Weights of a small mixture-of-experts language model, trained from scratch on English Wikipedia: 16 experts in each of 16 layers, 2 empty slots to pick.
Below are experts of layer 7 (counted from 0) of a mixture-of-experts language model. Rows are named router (the router's row for the expert) and show model dimensions 0-127. Each number is 128 + 32 x the weight over its row's rms, rounded and kept within 0 to 255.
After each expert's rows: "mostly gets" lists some tokens that are sent to it at least half of the time. This comes from a sample of Wikipedia text that the model never trained on.

# expert 11
router [119 107 138 126 110 159 160 133 122 117 135 130 134 124 109 147 137  80 145 168 108 163 133 135 103 118 124 128 131 160  99 149 108 147  92 163 172 136  86 150  96 107 124 128 126 102 140 164  77 132 103 136  79 175 176 198 128  63 110 110  95 144 171 132 142 123 107 154 148 162  58  95 127  34  86 141 115 154  98 157  73  92  68  61 110 172 106 135 143 144  62 152 172 146 152 143 156  96  79 140 149 111 158 153  80 187 139 144  91 159 207 165 110 132 125 138 118 111 183 197 102 146  92 131 106  84  88 152]
mostly gets: " B", " M", " T", " L", " R", " S"

# expert 12
router [107 110 141 145  93 142  99 170 149 176 139 133 129 109 142 110 147 116 191 120  36  74 141 111 159 177 126 173  88 124 142 104 118 129 164 112  79 156 138  96 146 151 140 192 142 130 128 115 112  77 180 177 176 135 116 134 128 136 140 122 141 195 114 109 122 128 183  96 127  68  90 124 105 196 117 161 140 133 162 125 135 153 156 124 120 112  22 138 125 100 158 105 101  70 120 128 143  86  89 144 142  77 153 145  90 105 143 129  58 154 107 142 123  92 116 162  75 115  66 115  78 170 186 117 147 137 141 112]
mostly gets: " of", " in", ", the", ",", "),", ", a"

# expert 2
router [135 121 131  81 136 151 102 112 117  81 142 235 233 149 153 119 123 126 102  59 158 123  83 110  84  73  98 148 208 147 100 132  97 178 137 147 128 115 164 122 162 171  98 116 172 123 112 134 182 128 147 166 163  93 151 167 174 114  94 124 111 161 146 113 126 119 134 105 131 129 134 117  95 123 143  93 150 109 142 164 158 101 123  91  93 172 128 147 146 118 110  98 150  79 143 112 147  68 128 122 165 122 156 117 121  95 150 157 172 176  77  68  88 100 135 167 119 179 162 122 103 104  87  85 149  81 118 106]
mostly gets: "\n", "\n\n", " |  |", "==", "===", ") |"

# expert 6
router [114 121 133 133 200 134 114 110 159 123 134 145  92  95 166 145 132  89 135 170 112 158 127  95 131 166 117 106 115 108 164 166 200 115 144 143 155 187 151  82 133 128 144 108 152 130 137  67 163 153 109 160 143 146 175  93 167 142 144 126 120 137 148 132 111 168  88 126 117 125  47 112  97  62 156 109 153 147 174 127 108 131  53  54 160 120 141 158 109 114 154 133 143 159 141 166  68  99 164  93  95 138  72 142 124 132  97 114 117 131 165 108  70 148  71 182 158  50 188 159  84 112 172  83 104 130 143 132]
mostly gets: " Al", " Mar", " de", " All", " Le", " Re"

# expert 4
router [159  95 176  88 166 167 157 145 116  70  88  69 120 146 171 178  86 150 110 140 170 155 145 147  92 149 110 115 144 129 171 152 132  83 126  96 106 106 133 126 114 139 138 107 172 115 114 140  30 168 139 141 164 113 210 193  97 157 166 141  95 154 218 107 106 144 168 113 107 120 133 130 162 120 136 112  90 129  87 112 139 172 137 121 146 111 127 115 133 116  92 139 108 105 111 148 106 159 117 135  49 109 168 141  85 119 103 144 105 115 113  89 164 167 143  82 174 166 181  87 133 138 118 102 128 112 135 218]
mostly gets: "1", "2", "7", "5", "4", "0"

# expert 0
router [111 126 118 162  86 123 203 140 127 157 111  97 106 143 131 148 182 144 112 151 132 106 123 185 114 108 141 145 207  83 157 150  90 111 121 164 138 154  83 161 162 137 102 163 127 132 161  43 137 100 146 132  90 115 120 204 113  76  74 180 131 171 126 105  89  88 164 167 120 100 146 160 155 157  85 160  94 155 148  95  27  91 123  97 133 152 109 125 120 114  97 138  46 106 130 158 145 128 117 128 162 115 125 122 128 106  83  89 157 151 151 128 192  88 117 111 122 108 143 150 141 128 100 159 176  68 124 150]
mostly gets: " | ", " (", ", ", " in ", "–", "| "

# expert 7
router [148 113 116 188 119 109 104 159 107  92 210 131  79 110 176 129  85 143 204 170 187 114 170 141  47 119 119 147 110 149  95 115 160 141 140 146 159  96 140  94  92 132 124 125  65 119 143 150 111  82 104 125 157 153 133 121 143 134 102 103 133 187  91 177 133 175 125 132 156  83 176 139  88 193 150 105 151 167 129 186 139  65 151 168 145 105 138 117  73 163 183 133 123  76 108 107 148 129 150 138 107 117  91 127 132  78 168  91 159 134  73 104 110  64 100 145 141 112  85 147 162 137 125 124  92 157 139 126]
mostly gets: " was", ", and", " and", ", the", " is", " that"

# expert 13
router [126 131  85  73  81  81  85 201 124 109 140  96 114 114 108 104 102 111 165 147 147 142 107 102 181 149 153 143  99 111  82 170 119 156 122  97 109 170 143 139 137 122 129 129  71 126 153 138 117 151 183  90  64  81 105  84 132 169  99  85 141  37  87 178 121 107  88 127  67 135 169 131 122 125 171 106 113 137 124 141 146 114 169 184 143 148 153 143 136 162 103 101 154 172 135 127 147 171 120 121 189  56 129 151 151  98 111 132 133 123 173 157 152 102 156 133  90 165 121  77  89 155 201 108  77 164 152 141]
mostly gets: " work", " him", " used", " lead", " own", " made"

# expert 1
router [113 181  93 123 109  99 118 110 150 113 148 109 149 107 122  90 132 159  53 150  84 104 140  70 142 132 144 132 109  95  84 135  95 146 157  99 151 124  60 153 115  78 102 164 103 134 137 149 103 150 116 143  98  62 102 156 139 103 117 140 129  95 133 164 141  87  71 119 133 134 160 126 113  97 166 119 104 117  97  89 172 204 158 160 149 118 151  69 119 139 102 136 221 142 105 126 164 156 202 131 100 145 153 118 150 113  76 193 178 157 145 171 153 155  97 149 107 150 106 122 177 136  45 177 111 147 131 174]
mostly gets: " season", " League", " United States", " team", " club", " District"

# expert 15
router [121 132 106 135  92 139 145 127  78  86 171 117 146 127 137 127 133 148  55 157 110 170 130 139 191 108 165 139 134 154  76  82  98 154 114 144  98  65 135 129 183 104 142  99  72 135 155 148 143  67 141 148 145  74 186 177 120 164 183 143 156 102 109 124  88 112 162 147  83 154 157 147 135 175 166  73 108  58  58  32 162 177 151 159 136  80 166  85 155 152 103 147 125 133 109  88 125 135 156 126 123 153 144  98  97  88 163  96 100  86 150 161 142 119 165 120 125 144 105 106 117 102 132 125 143 171 120 129]
mostly gets: " series", " game", " area", " use", " region", " history"

# expert 5
router [127 138 147 103 190 109 101  92 130 106 156 128 120  93  91 122 116 150  98 149 149 150 102 134 148 137 152 151 126 146  96  78 161 139 127 118 182 105 167 116  88 169 191 169 105 142 124 103 154 116  82 118 118  92 194 174 173 191 191 160 175 113 139 114  67 153 149 140 118 129  91 122 150  79 220 147 129 108 102 101 165 169 108 152 146  97 121  60 109 118 167 120 133 113 130 143  48 126 159  92 103 124 129 124 131 108 105 131 172  88  66 110  92 159 117  89 126 134 110 136 170 121  71 188 157 197 108 128]
mostly gets: "ina", " George", "ya", "ville", "ford", "ara"

# expert 10
router [106 106  86 138 142 127  64 104 133 162 104 134 110  93  83 173 142 155 151  83 190 144  87 146 170 209 138 109 123  99 109 165 126 133 128 152 114 140  80 110 182 107  77 111 219 137 148 167 147 183 112 133 112 175 115 115  68 107  98 117 120  89 101  84 175 160  77 113 160 160 138 120 162 129 152 140 177 156 146 109 111  60  64 154 137 129 123 109  89 127 141 122 115 118  72 122 104 183  91 120 151 126 106 162 120 130 141 145  61 134  68 125 141 158 139  95 121 177  97  94 196 145  99 140 132  93 130 137]
mostly gets: " In", " at the", " U", " Bar", " under", " end"

# expert 3
router [149 111 132 117 118 114 139 113 109 166 102 109 119 134  89  65 163 152  92 119 132  71 146 141 219 144 163 117 103  90 140 128  97 134  95  93 155 101 163 188  96 123 153  85 142 145 106 109 157  94 192 114 140  87 104  83  90 167 166 155 141  87 106 137 133 102 150 147 142 193 147  89 129 100 113 148 146 149 116 151 104 117 214 148  66 103 137 109 174  88 185 136  58 108 157  98 123  90  86 198 101 133 107 153 183 147 153  99 125 108 165 101 108 169 160 131  94 109  86 142 126  96 170  86 168 130 157 120]
mostly gets: "ated", "ted", "ized", "ited", "ained", "ified"

# expert 9
router [144 120 115 149 151 174 136  62 125 127  64 136 141 233 149 154 183  91 132  79 146 112 144 109 158  69 109  98 145 165 143 118 132 108 126 165 125 108 128 131 138 117 152 108 139  88  91 138 111 142 116  89 129 167 100  80  99  92 175 102  80 160 111 122 173 131 141 122 112  86 145  96 141 107  43 153 107 105 158 140  95 112 119 111 106  96 159 180 160 146 160 143 144 167 185 129 120 133  96 147 130 202 168 121  90 205 146 123  95 166 135 100 116 113  96  60 160 155 176 163  97 118 121  70 161 115  92 103]
mostly gets: " h", " l", " b", " m", " g", " n"

# expert 14
router [118 189 195 125 113 148 200 121 153 162 136  89 133 184  83  92 107 122 146  61 108 162 106 170 171  91  89 165  68 130 161 130 146  67 151 110  69  85 111  89 117 137 125 142 127 157  98 134 142 143 101  84 160 106 103  69 141 142  90 119 192 142 180 118 140 134 158 118 108 120 124 130 162  54 106 147 107 108 126 151 128 157  72 152 117 174 145 131 166  94 164 177 130  85 147 127 105 130 160 135 193 186  95 128 158 141 137 171 178  93  99 156 170 154 135 154 112  96 123 108 152 133 153 135 107  92  98  84]
mostly gets: "ag", "anc", "inn", "ib", "qu", "amb"

# expert 8
router [165 108 112 188 138 112 102 161 147 157 114 177 139 114 184 139 126 143 154 127  99 143 125 120  91 130 110 107 142 140 201 162 182 116  91 118 136 151 173 162 145 120 135 142  87 112 127 127 145 183 114 121  86 134  54 112 191 104 103 138  60 109  81 136 132  94  76 111 123 150 158 170 111 126  49  92 134 143 140 160 108 116 101 150 125 156 109 162  82 177 106 120 107 187 138 140 128 124 144 116 108 103 122  90 162 204 138 105 127  99 145 143  78  54 145  72 184 141 116 152 105 164 174 140  48  75 134 115]
mostly gets: " s", " c", " he", " f", " v", " un"